Below are experts of layer 3 (counted from 0) of a mixture-of-experts language model. Rows are named router (the router's row for the expert), up (a neuron's input weights, with its number) and show model dimensions 0-191. Each number is 500 + 25 x the weight over its row's rms, rounded and kept within 0 to 999. Numbers have three digits each.
After each expert's rows: "mostly gets" lists some tokens that are sent to it at least half of the time. This comes from a sample of Wikipedia text that the model never trained on.

# expert 5
router:483516498470515510494547485493501479483506491496541455492544517490513525546529486482456482522487494539493460475474478502495502468476527460495510518493519471494514503460473532516475443504536501474456456555472487510467474495473490462504476443508475489518467507452456509507492500488492488525483468470489501531479455509513512501507460510463467476515510495487466500521454470470477535506531551478535496482478496521477498526536480518458478542512477478463480476503497493508513494521470457509458492484479502510489501503537506447504460502464497522486512472467490501507497514476457460464
up0:488515510445503438502504476498549471530483512500457539491519489488522551521517500471512467438510497522512512479504492476485521460495527498524517497478556535508478512523451504488521551537482474502530488493523496535502537540495520472521526542486506514492502463496497482520492492485506520493471536559534522514483513506511500487486526511538455523487490483506480514481498506530487515525495532488485517520490474507457503504551500470524507525451497504462528489425453512516506521521485465516550477507466536519509507513459495516512494432496487516510512505485498485459520480491503460496
up1:460504461496483442487501494513501493507492471477527492492501475487507511484493552496494480532472519501564496499517497533501514552480469497484496512501474489490488492476492447488486491474482548479488551518471509536475501521539483509528519444494451515487493520514475540494509470467494448490464486511562509552491448517469506485514497466555514455459510497483448508535509463526522535528497526491464509509509492508501501479498487497509517484482515482510483495461513491531506517492473489489505498481500491483567509462501525510508514553514465546473519547490464527503474461509518482510
up2:517523508532506505474482506496510567506506506490485536469482455483485521455493498489485489506471508484529435412470486550539528479474502501522499464536515525485489506476498502462536454472507492481483498487488486476507497489475488485485547499488482486508490459512517515474454515519494487490506498504530495480492539553510477518532456508466509477490502484520511559505487474537497461506445494490507520485538517531479513535494492492517510493521496529508481546498514504497496489504454492481463507520492466434521483488500553500502517484515462501440466494487485492522493496488501576501
up3:527499519503490440468502512484529452525464496518553466520476474540555505472539515521464495495491451532523487542520536462458481484505553471536499454498492493474493493526479496520468534519482502451484521558509535506503474507486510496515507520523492522521507528519497524520503513521511458496486500518528482504509489528484559510531461494522523540518490512486526509509515524508473496497509491444529483483495539470488477466475502487416509519534534520498506463497494490496508491529510496483505499510484500520473492518483527485518520479492462506457503479445480490534492488512550525513
up4:515508502490520489472518555463498557532524519499478466546457488514473499471557476472488500479520482476493469511505507479524494538481508496467500468484490511478521532524542556456519506522523507512491527532520482518512521531523496545504517459487459465513521505478485528490497479516489499474511471495517517512520517477520477550516536471508506488539532506514536485493465502497492510453462498531533475534487526497492523527510545506486520519520460462460501447473480538523550500484471480500478523501506479464485524475539508513497438465540502472478496513483447511481495501522497491504
up5:552503509526518471448518510484488475508500512513514488492433495510525464557507491496541518513514503510518520541439489469491512516480483509494458481519490487473460519498486474544478509507497479518474538528538487486489494524477514534496461505515493507522467519557484516444509519505486520509502503550504482500483455485481474515507499539516498501526497502475533470504502515490508514528485524507436511549498561523514509535489494494505499518462502476488486441499494497490493505464481490504515495533476470489522445463481521526490461503439488505519540513441551508481481513524509529510
up6:494546499493544523485504542468502487486469498461495484515496506487508501466500497505528486455511500532473515510490501466553502540503522497489476459497502524486495477535520485505516472537477471475471464465528484512489506468544486478494522521532464490503485492549513471482494497499467525499506484494523467478546517507492450523488464499515544520487474560515517501499503543544472542559497527490459561510510503474468514504529499507507502457478493495445521485449513525477494507514510482469492515495520492488540516517455495544526541455446539493501502489515494517493486509492447485531
up7:473492513513498522534550503473525532510485476521484518501481502490483500502480491510485537480495567528480494526491545490493488474502476535491506544508496474463510537494538435504504500456464483545536468474475517489530520501441507545501502512502512476544527504502553471528510493470534487478469527521484516528501507464464480489520511515526520475535497499498480486483510514463479524543504469531515446500518476499459501487461463474521483475466472506486514498506477504496506533495497466523487495501526513518494471536521510483496537512508431477517483503576522453532498473479512492498
mostly gets: "ig", "ag", "ok", " Man", " Sam", "ust"

# expert 3
router:456519494476482501522487541493494487504520498544521489495516523475516525512537467498501483543497484504531445472491484519524521463523496478514552516514528490533517485455432502490502456530501539466483474556464502498482489503511521482494550465531458508520497509489455532508517508465470527519497497486464511508473474534496525506516484488442491467523525514504484556523493498430505507530492519521504506498504532504480470494511475505459521535525509482505445491499476500526485494480452490525458519479473497522498516481527513465507444512484482501480515463519499509504485540477487460460
up0:526504516498497518476495455517490495500554495489483487513494494492525520562512525481479498479567535535496465491476506505477521513517499506487492439510452500492438503508496494503456496494468451519470538477479472483484522523542526512508462551479522487504525454506484466475493473509512480478497518504485533526490494530515510496538504548519450496486507499500497544483477492533530491456505562521515503486498488493499528502549482502483481522487478512489509485547535483480496505522472535478489503502487515564506490511516496544517491547498503549466521470496470509556487487489448485471
up1:475525495525515482459511550446540491508474499497491524526550492508491475524474475510534521488526505521488524524530485508483499513473443506473525545484516494424521489503501555474483494518525520445512524532501561538501495495494506490504525514553529556528507495459507493498468500450507490498473521511488505506512485513464460490480503430542499525515520531502484512531502478448491497521510486501507501513505480543491466551468519535501512487475498531489517519502471505506480477523491512549497527477508504490495534482502518529497488459531477464499467514521503503452531494495486515533
up2:531508474502511485515482519474528534522550465503511517491501522459522485505482493442483507501466524500480508484503518506516484497498488553500519481500510489524500444505510476506481560511508483509479479479508491504480522493504492491552447505526522461557481527536497469554460519506465515458527511524529469498476504475484476534500483526518511538492487509523474485547470532519493481523513492475516509479528496484509463532574492504499469508502502498480535543491485493486543529480484494504445482490474469491513492565513462557501538509471515491527526515491442497507463465512493495511
up3:472491520506498510470529482492503513507472474475550516526511486469432496507497481491494492484511505503476461536506488454498505533496481463513563460512487475469505511519508514544480484502501468520490456492513489529515555495494487501524509467587451515504513480509422506520508465496536492485473494503496467504580487506483512493504494482536537492507486520481487470481483508518502493487517480513510518519514513480514472498542516513517506518539522499489508506507460478508540503523483442487481510428494529495516481518523502494506483471501569508503499503522465567489515517516517518479
up4:517458487533482503521497454524502520500489547507497511501501538492490512504513479502494504524493481520441506517559464512478520473512480471547477534480487499469484478484500535514499526467440539500505555499506526521495540471422526467517471540495518505499469469508513513550525510502486477513506532486493501524500484533498525490560514520503480492546474529481493523509491489477516482541507512486538538461531486508565522506503503517530497495498506468494485447498496481500494496523504479518530481465506474498479454513474496495530508497492444489440481449509520486497460482495494542504
up5:536485541577542507495490503464512481518510484505535504454492500491516539513523511494476532500496557508491500489497455521474523487515478509501475465481511513488455507479498522489518480527501483529506485520505528525518563493473525520488452545530479531467534483460529473491517482445491469533466534493474525507479505502468484475499508513518493495516464478534484486489466522505486519505489457535531488495470537566513490544543505488520455512515539473508471485495511551534521539478445494517521521514522489520509482507479488517484475520501497488491517490499498496493513513505460567518
up6:564494497481551528515475525488472474482518527493492527488494490508496479508511490533453497534490480529443543463492531498525480510511493503495480502483496494460529530490539520483515511458452502469506542459503532492457497493480502519513480484488492475552505526531521484454487516544466511447504528500528501535515516498539504499481485458488533536517478534509503536465492484499510501507480494460488525515515467484461506518514493482474521493507455542508523470553497473537484487522461445531516475486517468556509527487501506490494491537473537535494510477492530472512484544531495497503
up7:532508484480515466488513503494482513509464527525493532501484528469446476459516502444515535477472463491474449475523486501489502529468486522522510502478496527503510493464467466516463540520512480457480490484501544524497534538493482526538510481502524524513503489489494536477488468512525526519453531486544498496551472506445508539520538495522500545495554518471459502478507500530494534527508474541491522483506513522454492500533487500509520513503488459442511503522484469487516558512540469520519490515450537496522519493534482509515518459493480513510462492517484487523529485504493486473
mostly gets: "\",", ",\"", "ν", " ser", " protein", " century"

# expert 0
router:469513503515507503522513504522518498499532490488548475490503493497484518511516466470467472497481487507473484478469499475527558484493542461481548520483518440492506471471461518513507487525537487457467454533474487503475501508528536485460537462531477520512458530482451552510489496492511497485493493524520519550484497501494486502511461505491515473552525492488492526517480487448506508571530516463513481547503529476460515482507470500460485535533499474542469503470479495508534478550466473516469506482463508518503499512516493476495474482499513503424504501502501484523481490484476487506
up0:481484484460523514492511550471449483472489488556500511510535525520513505550551507518522482511528531472500478531474513509467519498504498494492528484534559516554513528478492489470519444486527493506486500499497466488503486479513473488493540512531507452491515482497471491491462486507486512532507438502503522485446521508510461501506522502487498489537512507506513461516489503495488506490486524516494497500533495461511491489465529503474532510483481463506507453475529527524455547503521488485466547555519497551514533470509502468478437523446498491498480502491544497474488520486457463501
up1:485509501503466462493545482519513498562480489517463535525500487511498441470534504505528465534507466478475489475532482474517511474509512491504495459521516475462480548539496476534511545449498509456524441493510491497496495534496505492522506549519488463515485500579433546526486503484496494524502500497513507477531490496468523527505554498460496469522468475508460489544465506485495508507514507532498497549480492492496502488528468524499525459498452495505524519471526544462521492490490461488514485451522504492501518492505521508508499460497510551522517506503525514481496488506496494493
up2:512492499486511518489535471495477450527521512496497466471514488482513482496523477470479531484479482494503471485546495481487525516471518512515445507455503471485493439535431475520491448496523475483502511478526492478477512554476486455516500527497531513504488497559477488493511545459491496532495533561522507492502498534493479481538517530517443495479505540513511543480488496554527514499489512535501498493482477495487522539496465508481509509456455498496513483455476514484514566525499476520530481517499542519490461520500494486487491493479539490488489501536458485530470474523520483498
up3:459478407478518526539480505502503529513518527507514523472485486501460508493489517504456490501504508498509522422498512490530508472467458481471495565501486524504484505477467499491456513472485509496489547515524510516524541494527487498499504484492460505505481507500486495480526490524524496496501496512460525533470506491539509470569493480479464467538501533480507487512461501512475502519500490503497457466508488503517472509506506505492483463491498526508532485511514482496490510492487465527465499459540497489546521446457541482497528531470496469545553492501501447525510527509475552478
up4:498512545512519512504519477503516507511496475488473476470505517437517566530481480428500481451503551538481514516471518496531513496512496498517498493465505498524525500471535496468509515514446509491522482501473482534509558532493448506513500534499477473484456454482504523493522506501475499504494456470504463500435491494505522511518493520495491515510532507501462482525506502483537535500497507469494494488520485490531496484529511564511477482491484504503498475491520450461487494485481516480526497496488495476528482479504556489553540492467498474560492481511516532489458494435469481499
up5:451498443506491497498525521498442486493507482547487577481521520476513511514483491463532482524523517471508483518465515477475527460522456517489522536491529535497494467500524442477495481491492507464521483498534498490514492495501509542484501502500463481530530469512465481499515482482495465529474536507472574498481485573484522484496564503467499492507480487467527516529519502561479498521519490513463524497534453510490472503502516473496528499481521495505490486522493469541502442522526486541521521456517482502486543496522527537513509502478479522483524509517520499499505512489507502496
up6:542459484482477478477563509512485487551524523500504506469496496522497481524511478492476501459495522583479504462503456494484530505513492451504493513491504516525551495446459495492511504506491511532487540496445541532500476457487524479512527499491488520516545511506485517486430497520535490479503458547460493504491504510482480513516497481489514482452506503483478485497506493542497496508516520484539513491490503491520493523520469502514442470501539463448459516482521503504508518486522507487533482517505457473479471534498549470519505494496525502495570478497476550489506513498507491510
up7:525496497486458494477503501472537510487485505496553490486524468505498511476510511529475472507474438480506525475528501508509513510479499469537514477527558479561446495467478526465478517531495527492466513481532566523504502503513530498511515470517495504544520452454519482463507515509488505516462470506494524509478498491552496479505450493499449501482459556530477556513522454526522462477511518495564502538521527505511484500502518498435505530499495487490541486517488503430516501496511488469530497521474470506486481478521509489494475514480502532499510475518506507488494489498501496504
mostly gets: " first", " well", " early", " re", " under", " out"

# expert 8
router:463500449502512509512516532501531450472523514490529482494530525455502502517529495507473485520487485548504451450487467515494520482485533478521517516492508445508491481522428523495508449522493519479464448534484492520485483494464519503474517477536480505533452489473489534528518500462507496516487494495490499503488436512482512513514471495481512461549487507506507511529472494447523519534482522490524492486488551544499502491521476508453462549532475502486447512507478503518506505538467464518487487493488502507482490495554515455509472514492495518477510460514469466498487490490470473480
up0:508556528440521476516513542500519499513467507503540474486487454520544505491506521505468487518551491446511524457505522505494493437517507508492494542476468492491509553476502513515528506503513502459493490568484463474475495485491498487518479457505469495491503499444476477483477526427485457499515483521451522497489518503544515468528500507460483503432515465480535504470519533531444496527515507514493502498500489513496529492503508477512491486517502492523553475519498509509464495495526483512433490491479462541514526494499501464503511521526510510486500474529484510486504524503501508488
up1:514467488468460490522509532466492495471490544483513479504497523496494499506527450498507517499553455540509499486491540479489503531520520529485509526475528476481503523497482490467539498482513476504482483544480506529519518501506452470561471493473502518529538501548480522516472488479481511499503538473550535527474513528490483551490513489529527518483504493506462480451531476526522555507501491526526494511519523500477486499569510550496497482491500515494467455491488486541462528440482440487501479461492471487488514470482533519523486467497509497518489541519492495494529509491469465486
up2:523458503531533526497539526511528550541455469448508491496482522533513508491511482490477462525509516537474473493521500497561521523494511505522524519475488485481503495493533539496497524488502501500487452537475532488540528508502475467494461469552529497484448501520484480476479480483512485527485513529479478476496463451522549471485484522482510542525519466496518473475499498544452513473522537483501505486477530457537501517480484505525475558492484519486498523466519484501519479523514521508501516441500462499507514536452487497537528462528523490499502496517503511486519510522461514463
up3:495492520491473516515477526495487501500478510507500503479513482494504511473509509531464514519484504484516478532487471488483460468557525548494495486521482523439473482479484485443502519520455473449488484470515516503459500464519505511556471490492432538507491472542459495485501512485496526460506518473557488512472510448496537519536533466453509524502498521488468479502478477531530533505510506549546495483487511467512469495501483538520494492486479493478490456538518469522485541477467504507500582507525501513479499485511504524517496511515504476519507516533545490491513493483512511550
up4:476499473484490501490492478555497573498486498481526476536512527534485485500471452492484480535479502535478466517529526490504514505476486477501491476517479477453537506497495540496505508505498456501504526531549525537508525537509486491502474522509540502518446507483533474485501462492488522482479526528490477515510463521493562469529486509488504496500492510509506510530488507516500507456514549485500521471492521535536540540560477464496455514503474494494453475497467501479488477520518546493482485501495525485491527498463535454540505452542520466436485495523475500466510490482519512488
up5:525495492461471553520475526551478512522467505492566529475430494516511539513452473474540461504518476484482519501546480488490489495520485521472473566506521544480500494470464534483542521496524516513472508504500550535475490486529501481514512477472505468495539534515458509499510513490524500512506502510489517508521480484510482459548476495478431483469482543505499516514516477517484500486489517535488500451450481479497491517473541482503537489482528539521489537512499543493521481477489536472511497482508486515515503494487532489496491518514484528499484530498495470541450476516492493497
up6:492513494496474515500499439508476496506543491519528486529499503548468483488509505521522500510483475491562484532534500472518482499484477524447548528494465507499498519468459466532472516553493536534501480510506465534512512527532532472519520452482508503479492483487483530505496555449486492535505500487509504497507519456494483461493467485478520514482510451513499528511517496492529507570455471505505545530453477493459531490461487512509520480479534530493518521451487526537498467483525464494488497499516485465496503533481535514501519528437475497488482476459488523501485502520507499512
up7:513491545508467477525513520481514469533521554496498479474522505453473512522490528494519479452534487470498489486527556481493487514532494477492487521488521544506531444485459464521534517514518501495468493486515488520482472458444497475497504503473445515503499483535484521511513496480502464522461523505453513496530546519532509474497468483468489457517505502479519508524495466510496521544499502484522521544477525498493468496513511495491506505512506509530487486498518491504517528500573502524473572488517513523565459528484521504483502531474531463479523489512479551527505499502492503551
mostly gets: " father", " son", " book", " member", " house", " director"

# expert 14
router:532503481489539539498539523486548499523527530496515502489543567489505503499515468494508515526478484524475507475499502476545551495475535501525508519492527468509518492481501502530495492500488524479479520495435508562479538541481520495512536530550493523538479491465485525530495485499477490515469519486528485515509479495466485521520496533520518486577507550523503549507447505464548510551549519496556497522514505490495472491512478533464500540502492493486495496529496512476492492519454476521491512491504501504513518509562518490505495477471531527467510482486511521510483502479476494531
up0:471551508501492557506490458517527473527490499505485458513525479496485508477537499488512498503505525475469458448515525507475540498504525453487511510483517457484516472568501498491530457509473495542488505483512484501482502493502488485510525501543514548517551520484511474485488498482492479481484502497473467521475518523525521494523464492518514504478489495502470520493455477457513507517519494521491468426489525507476495548529477477502473473505567499475535542474500489487536476510518523512484529514488511468504465438465460458503498488486515544491512489504521514554548487502483532508
up1:525513517486509527509502496484473515497515484480501482533520483500509533531513489531488522491533555494546515506500525496497529465504499481493496502476536516490522509451475538512475481453508517540476552456501526476493514514483509469500463449476522489489458473514452509469514458500477522495501502531451535478493483527554497506563484530492456487484522493515480484518522502527458475469503505450514482488489539529485499532511506566461515520486466485448495488471473500502484495518493507519507476494541498522545508492461485493489528510491537474517493451525513480523486492519428469497
up2:518492460504482496519443462505493510508468495528521477495488487504468519518494475514527481460508522525488541485501465499470476500527527511493477505490481476503521485489488497548487508491552489531502438500513461497487514465522526504494472525427507468522509523515503494515516484495485529535534501538456534511480501480484490511515509461513493482540505536495480483492534457515436563459523501473483480467510500544498466531472536516487531472494566460479512502467501517475463509561499499478518543552502498531453484501492484499498505468496483480514488492483493513464503487464516509480
up3:465475470540471559523506486529515502520515509501514469492534529510494475498514506483520469480543515521530503455470504514461507547473490509508487504503522514535486468422469533514485449518485549521517493496518542525454496482552496495467469496528503516517519520498541534479519504507534485484486462535464537508512500500537504473515527504491473537546521514489517467504469455532490522503491555519478490476511517467525474500545505483488483484489486472455464494453502511504484490515457521481465480504479450476508551467516482506486486466507481536502495515526518507492530501495484507497
up4:486484472527519477548461485514500521490489499487524519448460515520499511489495493520534439480478509497504555506505496481529503487487496484471492524550511500497498512546466526512485502499502480505516508477510476503500473496474492514453542497468502549489524492493442493509522539485504527504464529542472529479518480468471504457501445505525510486509537462505482489497482475510499494472557478535512487506508480476547521537516486514513480482518490475481520510563510560503515554510533508535489500530468518488538526481467502550514480487449465468485501502478488544479495453524518491509
up5:492483513463514499524467516495488519489498520480534584491540466536493487517513536431508472458495518552470522482538514541492522482481490479502453488507467499498499485495496481509510531473474493521506490492501502501439540498487492475500511545515537561486516504490504510516526492507497497524503523514484543470510536483519543492530502493524518460438485516472492499495502506529461494501450513510483517553480452500466513499491485492523485496506475525520529538537503529531495500479499501490488516435493528522504461514506452502487482515515473505488487488483461514541501524532525457454
up6:485499545487479573477507508500474509505510482492525492468487505479499510540496486476484474491510470548470499510527507509513488442514531502523495543502505488532460508495527472498457494512514522494474467488545504537484514526529508511506519488507502490520467472531471489533516524522499458541506475500510485470513486486498493537513559422525503524493480497475463526515503505513474486480454551513498510514477449511479509508455538524459495460491462540484495493480503495471507540495494524511501470505468480510534543516505492487540458483485523447484487477546479500501526505472432502497
up7:483519515464514495499509521473467508546517531492537525481479517505479452566486516484559489512551512483529509537505455490486469471511519488520505502509483508503475553481488514517499519471503476518469495551516498502532513474504502477523499501495466562493466538503490497503457484512531463477520461531510491502475477500486491510495516480523488477510523457468526452522534481491494520512528449482507478527510526448504532494512496523478501523507537455503493471534487492474535475546484489525474548535517480510463472486512479528501487466455505522517500473464460544471492541507511481511
mostly gets: " Total", " FC", " Votes", " Football", " %", " JPL"

# expert 10
router:478519457500474554484512492484508495531467504497517472508500505456526523515506441482490465522466487509501493449489483488496533474490518476506520492488497456476478479491426507512493473526500530461489488528501491490458521498487529451497533494550475528502480507481444496500474491505495488491482481466460501500472445514497500488528451503474504470550497529492505542517483485444499515500504497465492522535476525530470505491515501523469480512541507473485434468524465529483529496514496450479467513467490480494494491507500546496525479484484510525455490481515456491494481513486468443486
up23:510607520493502495535471496507452491506449493519509460474525520483528454489499526520548501537469519476489521519513508532500507483537463499440514504477541503493515492525527511472441474511495496519510516508499483503551520518480457521489532492507549477507496492490521525489489520500523515508471494525484490533515486524509521483473469459507494499513501431438474472492462469532490511468507518485505490460489496484495521507502455551496500511503538459512504519508504483491504505527501508526481533540530481547479502482465501525484516537478515505543509486455515519475522519488508507504
up24:498479465461515513509533515487492525545474555522540491501487472526482486522508524518481481498526461520474477470509470485554507497474500462445492538520461512484519439513499510463538512505516533470526490550525498531507543525475466488482487461500507522531516536427474480525509527500480461510488480507482505519502519496524491491488471533472490504476495531523541495531508489475515547506532479492511533476526487494512532521535508481507481493483461498442526512523488551544487482491456522514496483498476495495534498496497482504536519449522524488511531488502498492475531527496541507467
up25:524510502487530509466507510467541514498549439486445506497552526472452489516495465489528508481491507493500487502507527474496501496490478511491544477534498470505505500526490540482497513517474479487516476482528492523471489514534423464490522490489525543528485475511497516501508506499474530548487542539514435494472466468531525502514533497512471487517484480500514505520509495486531496479511487498537554501478552532521494504510458551472470475524491472491540532473511455455500508545493484500474471490485489493474482512474521531540537516526499497482485512538482515466482486472490471468
up26:512484534514511489501516476508487504510492498509460513439472488510451502542485552516468518503513496528504482502498419536491503525514471501555528531492494520496487461488529510487484506478475482490454466510470460502497556488498486501501474510481464550489486523505469472501555501480528501519484507491494472504493568515499511527510507492498477490517549536486485487495469491507475489470562525528515500523492494490497502484527518516457463500463477525493476514498511494524530556544499468522497501506483474547494469464524489444502501503524504484540536510538540515493506457511513551512
up27:564479489499506536470474523483515535455493497508496531513515500501518459495483467483499485515468495463494516465500490508549487520480486428515517499486460490565463495507549511507463475514507514522518478478508482443460507474484490483520525517522581466471489502502509487453490501483509525491459477512466511487511474468479535543483538513547505528478521497508505460511497499480477461486494510490514539497482499503508440492518472497489497527517512498530483512468541502452492523479478491543495529497497531545479539509476491475517510508522508429538506497495507496507522507474492495517
up28:520476519521489481488513524521512519534537505482530504488519543467451487489518467491486528477527515551515505537448509505534497478518477451502467485490447525552518469483516447507490480503492513493487502498511510491492479479495517511541508451527508512504505467514506475511518492504521508482541455494537498499519466521477458492510521561495457512493489476512457565492504517531480536512533476505521459514527519495508451482495505521489503542486482480524486498496507524490521522503505517514514521471426495479514515509558479519490481448481505561524501465481487517469490480494500452530
up29:494539532475471510499506498508518497516492470478496477485546489473527521492464513499481506510481488533498508487527521550499487454539505557519469481520510498523497497510443560470499505558511539527519446546422511501479507508518523515490495475462503466512450515501530489521513512512505492475527478481491491521467502477517508473536507471434482499499488497531503474551515502472484544541513502478486517464479484520515510465502481496531512543524500555506483494457509496514484499491473509525429537498471508551484484484472513473495484497507473484470513486492483497512480517486514470465
up30:485511494414469464533477524490516524456482529468516523507514514532481505479516476530492510507469492505500450480497505504491488505493548489514566493511513520474474516464506523516494514548517509493514474548477537525514512457520506478529478467503493460506463470480520506466485487485485524470505491515528522470514470465542487543480495503470504509517495497493473491527495507526509508492514530507572459524537491469480494503531489453476534519501473514501506479524506455492517478525502465461524501468466481562475528509543512524556504480512437479498480500482498487502508519486505529486
mostly gets: " that", " after", " but", " only", " would", " before"

# expert 2
router:505519491519477556533537511518512500552491512534529501480526528478524527509518484489508504500511501520494468451462490472518552463511495468484533515506514469509527509495452506558507504529492529485488495520488503494502516523503535490511491481527489533559481505495469542541511498491503510522509498516461537541476475490517519515539499542465516504556515552479485520541491500449522550567511511485550525479491510511502519543537470552475505522520499523469469508495474515499519506495490483540468510518492483501518534520518528471513468507492540497453532503486499507500493535491465473481
up0:526494519532512406532462534503499503518471510496470547469508583501526484491517456476559490501523514463494450492497495497486488500514534488496498554510526496516504516489470486460492499515495536450496546488479537507503482493495507507468508519489466498517498482503491472496478519526510503507482485546478511509467475489507504562500493499514521470493523455487464531527529534554516467524518496476513491517488507524558511513515510530479528492483480478520442475493546481504481509499499497498475483484536494498525482516475501510497458505467516495523527497570480477474492478481525504519
up1:525478538509479471474518494478559501507531475507478518520514525470520499491493516471508467498518491538478491485495454506482519478510501524555460493535507492513438459525496534475490523495500529461499502542520520508502501541531523547548502481507548478514494504516496517507508475448522480512508514528529459527495493522500485539487461494544518497488506497509462512534465523524500473509523508521487525500505465494515550469502508483501487551470497475530483454525443531501494477523451511481491493534485460524497506516514505473464455450514542518527471460508455503490527520487504503469
up2:496464416517473490565473512473501449496530522481495473489522566505459518524459533517484486470510520572497493509522521510508502488494501501527453509496508480531483526460446472480511513479471486478458494483514509509507490489509516487547480477502454515523511469500510507544493520537496492514514492473449496510487481519511469473499492527500462506448530497520499524497504480544530513525486506496561509498507548503538519544515513496478481515464431530512529520503515495484539511521521517498469491506500461516513516504497522484504471466505515513522514484517507491559519486497501505503
up3:533503490516503489492500473537470472527500538445480556490496517500505475510493505440530468506469521527478519516518471512537507531488491489503509488471497531515509489490478501505475502508494485506550486492533459491503517496490503472521507476484526504506506492506541521558514524516505519488537559487515476490475500486507504486545476489528497470472513507501510544515498468506469511495504543512504490489482524508525513503456495493493468463512471506486496516487507549479483511474506465449524498524505464474495482560494491480538517508451525561565509459536477532571441472501517470534
up4:468485519513504484499473538498480476499467525507500515545510547478550494523495530514499512492512513508498484492529505491489473464520468545492502537507470480495506498521516520452473487508489541493443461518473448492478497514471532491443472483504435441515500499504504493539487518490482471519476509465494469549510471484464495469494521466480516468476484524554488500522478466543499500451446479539559479506500506531494499494507499481487524489485480512503493464493525478472543487536518522506524563493472507534478480502508497518479529508502483489513479484484512463539481535479485509460
up5:548535518493504477475522541487507503519506518465471498519471544467535476490473465487522492462520506495474542507507462517506511564479490485496501525444506453487456474497462508462486539522466528531496539503512541501522529518490487514513479429512554466543486514515497494506503522516511492525478519542494486522547504521502478520511510474520498527499493433500506538517474496505516496527509483501511508527484477475528531552499531544471530499480498491513493511498498499481492489499434472476512489491452497478470489554512536490491503498484530498500478507476420507507488510500496499507
up6:509502444443482499508505501488502513509487468471565485576502501493495504491521473482524486547497480478464472471508513499500501490495472510514514515476509503486509522494541525503483500522501505513499501474555501532494484481537519481479544438540554454506501491486453499515468480493510488488480492458478478503514542513517470439489481477520517525492505478469527539500505484503496445504484495505477517546504468498528477484525447523493517472474489503486485531496452501506567493513503466436489507467532536508495477501509479489523487506500553506466463510509522482481512475492518469466
up7:470499483488499538507474493514481508472515436487523538480496512474483456465531471501469436497480508506471471481485499516492506493469539528524495502504471482478546477492517498503518546459485492511511527497516519468486503500537522510430479488492523490479499533534521530533548523490531478476520478508481492499465479492499496515556478499514497488530511450454498528505512484484495477507458569453479503486479485513492506519513479473514452529524533532511479515524527488501529494522508523505442474528510476531498501542463485495519570534483478492509482512514477493534485490484460509479
mostly gets: " He", " he", " it", " and", " they", " she"

# expert 12
router:513528471502495562515530529522531481530502519516537488472524529428527526547543493462528467502507478559492446484472484478524557487493506505501499512507519472516494486470499490488457472535495485476471511544505504522437531527501515503487517488527480520547455514496482531511468518488497476515497495512501503493500484496515504481521504526473505451537501491463502526521468506462509502532489487485549506535449531525524485523528504517469492554506519487479483518528464537503534487482475477523481532474492484518497488503522491500506464485518532527483495484481461525539451518493485480503
up0:504519479463502467480538522532511511503514509551491478506512500511519505518478450541515525502503513500479496511523530471490536494486519480490511500470511517502479505500509469568486474480500481520500518463533484473520492559548556462494539504516524490472488476538455500515523524512427494502467439513466501510516539508517477540518505519502520492513499482506509527508491492534512512459499498534512510529496491469505477448481511537516519543471520489522541511502488500523501450478516550489532437510515457522478519532484478496493520460495522525496500532472522531504471557516482491495
up1:487519486474464508526489513485545442485459521531470507512477487535513490523508471494518504461473520478514550504490508484492509511529478519494536550508557541535519471479483499516513437494480496486455496490468483469502516520513526450500505496533487479525498518494483503509508482474498533477464444535473545474471522523508490498481484457519488500486517495526524473518497485510541526539462507473486518480492481526521489474500490528469492497574490488530494529495513508538527488476488588482498547526524499530531536528489508500463487533498513500493502505535487470490540498511489528502
up2:493530522419498466494516491460529520513496511494475514521452518504474508494561518465515521494515483503516521524488449508531516481488512512534510504513469501520468491564510488485522539500445523497516513494464473524524476547490487510478484529521445507516491518517492487482467427497477440475466498476518508507497525519502462521513500501507532523554526488502472502471455481525514557532542494508540501510500479431520550522493525505501509498531511541531494495499508511552514493518511471497493469494486523528515526527519497469504493499509471525497491468476521519482503487485496508512
up3:526529518480506487508477517524537470497527495522510523539489525491491487529484484501505456516529494495458485478531513467526468528468515501504533496539566550480498519526500484522494522517520519475486469449519435502524463489512525516505516501503542497461485491520492504490474527490462531505485495489494547498515493493493518520504518504476504495494478488501504502515510478531512472510541494466476503487594514527497530509486488514496505515494469484501502491454440498484505504512444517467477469558524463475471496505491456490445460432509557477479484507499477496469478495492488472493
up4:503484548529500457510543495473505498520523493507511512459493524490504488445515488448520548508479502448527462542519510491524450483491535516523516505542473518498497470483511518487546478510471465514489506466489526453522515517437471467517465534450502468483480486502502492496538494551504480509493452450491480463501465490473509500516522485503482454507491473476523497504528501556518508455546532539503482501495503508498459450496449517514500509476521534485509447518522485526514507522500529506482546516494497518511481491487478491507494481465469514482512505498494466485502487482467533494
up5:501540483494487455481503501514529554560439485546474547525479548447514490473511486515487523466445485495515519488518461506503513492506535486544561487458497457502532522478521499475535480528457564498521489493513497493478517490514479491523485523567509493492505497480483550492480503512498516488493501492500517534518524508501532507477478513505485538480493512533533511482467489490514516556515502507475503461500511491494537519539498535529497451510482486532528514519515494508490480495479464492504499472520517467504495462500485503532442521489523452514533519490508498475487495461478468511
up6:482467520546445500519509530480500491497527505508490504505468479489506564479527481527487519491486483499496508525539531543487507511467515531526530494480531508491490535499477483507492504505503539507513498502494485469476531499513545497481535485559497514516501506432524550515506456461535555514518472479498522445437511531531519488542507443486484497515476481480481492484515518477523504483486501496479520479558491558503493455513487503492487494505480480551476525453497488455502527524472477511502465494455506495511497456515499468504496478496479463494478522551473502533512510498509503466
up7:492491519563525471541468484467500458474544477490488507584501496485498503505485511467487471532470474476519481493525514518480479461508516487485514516518500524531487514509505491453481481491509547487497491498445493453509450478511504465489507528515483512487496505510515469513521537522512525520526477468474504499459476491466521506541507489463482595520507490523510499549517493489519496497518490502564547496508500507487483485572506489505520456467528502526532488511543494520521524483495526499483474501508521540498487519513508482501508525512505479489478512527559443484497509498479501479
mostly gets: " for", "–", "-", " For", " -", "',"